config.toml
n_layer = 11
d_model = 512
n_experts = 16
experts_per_token = 2
d_expert = 224
d_shared_expert = 0
activation = "gelu"
moe_layers = [0, 1, 2, 3, 4, 5, 6, 7, 8, 9, 10]
router_score = "softmax"
normalize_top_k = true
routed_scale = 1.41
balance_loss = 0.0155
balance_bias = false
n_groups = 4
groups_per_token = 1
init_std_router = 0.0247
lr_router = 0.000959
vocab_size = 16384
norm = "layernorm"
norm_eps = 1e-05
tie_embeddings = true
optimizer = "muon_variant"
lr = 0.0121
beta1 = 0.9
grad_clip = 2.0
batch_tokens = 131072
seq_len = 1024
train_tokens = 515900000
steps = 3937
dataset = "wikipedia_en"
Below are experts of layer 7 (counted from 0) of a mixture-of-experts language model. Rows are named router (the router's row for the expert), up (a neuron's input weights, with its number), down (a neuron's output weights, with its number) and show model dimensions 0-127. Each number is 50 + 15 x the weight over its row's rms, rounded and kept within 0 to 99.
Before each expert's rows: "gets" lists some tokens that make up at least twice as much of what it gets as of all text; "raises" lists some tokens whose logits its average output raises strongly, later layers aside. This comes from a sample of Wikipedia text that the model never trained on. Tokens count by the router's weight.

# expert 1
gets: ".", ".\n\n", "|", " a", "-", " |"
raises: "==", "In", "The", "===", "\"", "At"
router:65 24 52 52 43 35 34 03 67 61 40 54 37 59 49 58 65 68 58 66 52 36 50 39 28 19 51 40 59 39 52 51 48 28 40 38 45 37 14 57 53 56 56 49 41 46 63 44 59 59 79 56 49 76 67 58 77 36 32 70 57 65 51 47 57 17 35 39 65 46 68 46 52 38 60 51 62 48 35 36 36 72 42 55 48 51 70 42 86 52 62 50 61 57 43 71 41 51 39 32 39 39 55 91 55 31 54 39 48 86 48 64 38 51 57 49 55 70 47 50 07 47 55 77 46 37 54 38
up0:47 32 56 47 41 65 60 34 50 42 29 19 65 44 39 41 82 39 26 44 33 43 60 67 35 46 77 55 44 47 24 63 61 67 75 55 36 65 52 40 63 47 54 53 45 31 41 51 87 36 73 41 23 62 44 61 53 35 42 43 23 59 59 33 23 53 41 39 65 61 56 62 33 36 54 80 38 45 24 50 28 43 40 87 62 59 49 54 72 29 40 49 73 38 29 45 51 65 33 48 59 81 76 56 66 31 59 23 57 49 32 37 57 21 56 61 29 48 45 50 55 60 42 51 40 41 61 48
down0:39 45 54 63 33 47 62 57 51 58 66 46 59 39 29 54 38 75 39 27 26 66 43 60 11 33 12 30 40 43 73 36 46 43 49 67 71 52 56 54 54 53 44 08 46 73 62 48 19 67 49 63 32 41 41 65 60 71 55 39 45 62 49 51 43 18 67 71 49 24 64 46 55 34 34 56 61 60 44 62 28 40 61 44 53 39 40 58 46 67 40 73 36 40 54 57 37 29 77 60 52 48 28 27 57 62 81 56 48 49 55 26 29 49 68 50 38 54 52 54 88 52 59 63 53 71 59 60

# expert 3
gets: " (", "\n", "-", "201", "200", ")\n"
raises: "4", "6", "5", "1", "2", "7"
router:38 42 58 67 43 41 27 69 36 39 52 55 60 46 45 58 46 67 46 35 51 62 26 62 38 35 65 53 36 64 29 48 52 52 53 47 63 47 42 65 43 60 57 49 73 68 45 35 41 54 53 66 51 42 17 37 84 58 51 17 44 67 57 44 48 81 73 59 46 59 16 65 63 74 39 35 67 46 50 77 62 62 55 59 47 30 41 51 46 35 27 65 67 32 33 43 55 39 50 39 63 64 66 41 61 71 50 53 62 40 46 42 66 60 72 51 62 48 47 30 49 33 24 48 45 71 81 55
up8:39 57 19 47 57 55 54 36 63 50 43 69 68 53 86 38 48 68 61 61 38 49 46 72 44 50 28 56 30 83 22 68 45 40 70 36 49 51 23 33 58 17 64 43 42 40 30 64 44 69 53 48 44 40 75 51 56 62 58 58 73 39 65 37 68 44 52 35 50 66 50 54 43 48 33 45 40 31 45 56 35 46 16 61 30 58 63 30 28 53 38 35 39 50 56 46 53 58 87 34 34 55 46 42 45 46 62 42 55 61 50 61 59 44 74 34 41 57 67 31 62 48 62 60 60 44 52 31
down8:34 59 43 71 45 50 49 67 62 55 59 76 51 33 72 18 56 55 49 55 74 47 46 57 34 37 61 13 51 35 49 50 44 66 66 53 82 65 39 55 54 53 70 49 22 20 41 20 71 64 43 62 51 37 50 41 35 53 47 63 39 53 57 62 32 42 68 66 41 70 57 47 54 34 50 60 46 77 63 59 81 46 55 64 72 66 38 38 72 62 49 50 50 59 84 57 61 57 45 51 39 43 38 33 47 66 38 41 32 58 26 61 50 50 42 45 59 53 49 56 61 31 25 51 41 64 33 52

# expert 2
gets: " ", " a", "0", "5", "3", "1"
raises: "24", "16", "31", "14", "17", "15"
router:44 73 50 28 57 74 87 68 45 50 52 48 47 42 60 40 72 36 54 76 37 69 45 52 75 67 48 51 58 51 69 51 49 48 57 28 58 63 79 33 70 52 36 17 29 53 26 85 47 43 51 36 49 16 36 60 37 65 61 83 33 08 43 57 76 63 44 47 42 31 54 79 40 55 32 48 38 55 71 51 44 39 48 47 58 44 44 30 12 53 47 49 31 52 66 67 64 67 30 52 62 57 24 54 48 53 82 48 26 42 49 57 54 50 28 54 36 34 36 59 69 82 72 14 76 53 35 52
up8:43 41 52 57 78 41 70 79 43 65 57 69 49 73 66 34 54 43 64 68 39 71 66 23 46 47 81 41 51 32 48 55 51 50 41 48 69 37 90 43 72 36 92 47 41 56 49 57 68 51 34 63 41 37 49 26 60 37 38 68 59 33 58 59 67 81 65 64 42 38 65 65 21 55 53 53 62 68 34 43 27 54 83 59 46 54 58 26 50 35 37 42 44 67 77 39 32 64 39 47 16 36 32 53 34 47 76 44 81 18 66 66 90 39 63 45 35 62 31 48 38 57 29 39 66 40 65 45
down8:70 53 39 32 60 56 40 41 57 44 42 64 59 76 27 55 57 70 49 49 42 44 81 36 24 55 21 38 20 33 65 94 61 19 40 70 64 44 49 54 63 30 57 74 54 55 34 78 55 25 32 25 42 19 55 60 48 49 33 55 59 34 77 45 57 69 68 26 61 40 66 43 41 70 61 73 29 45 40 28 56 57 64 63 46 41 65 62 41 18 59 55 37 63 76 58 59 49 35 67 59 59 43 50 52 64 40 85 49 74 54 58 57 67 64 71 66 44 50 65 49 56 81 49 38 44 37 56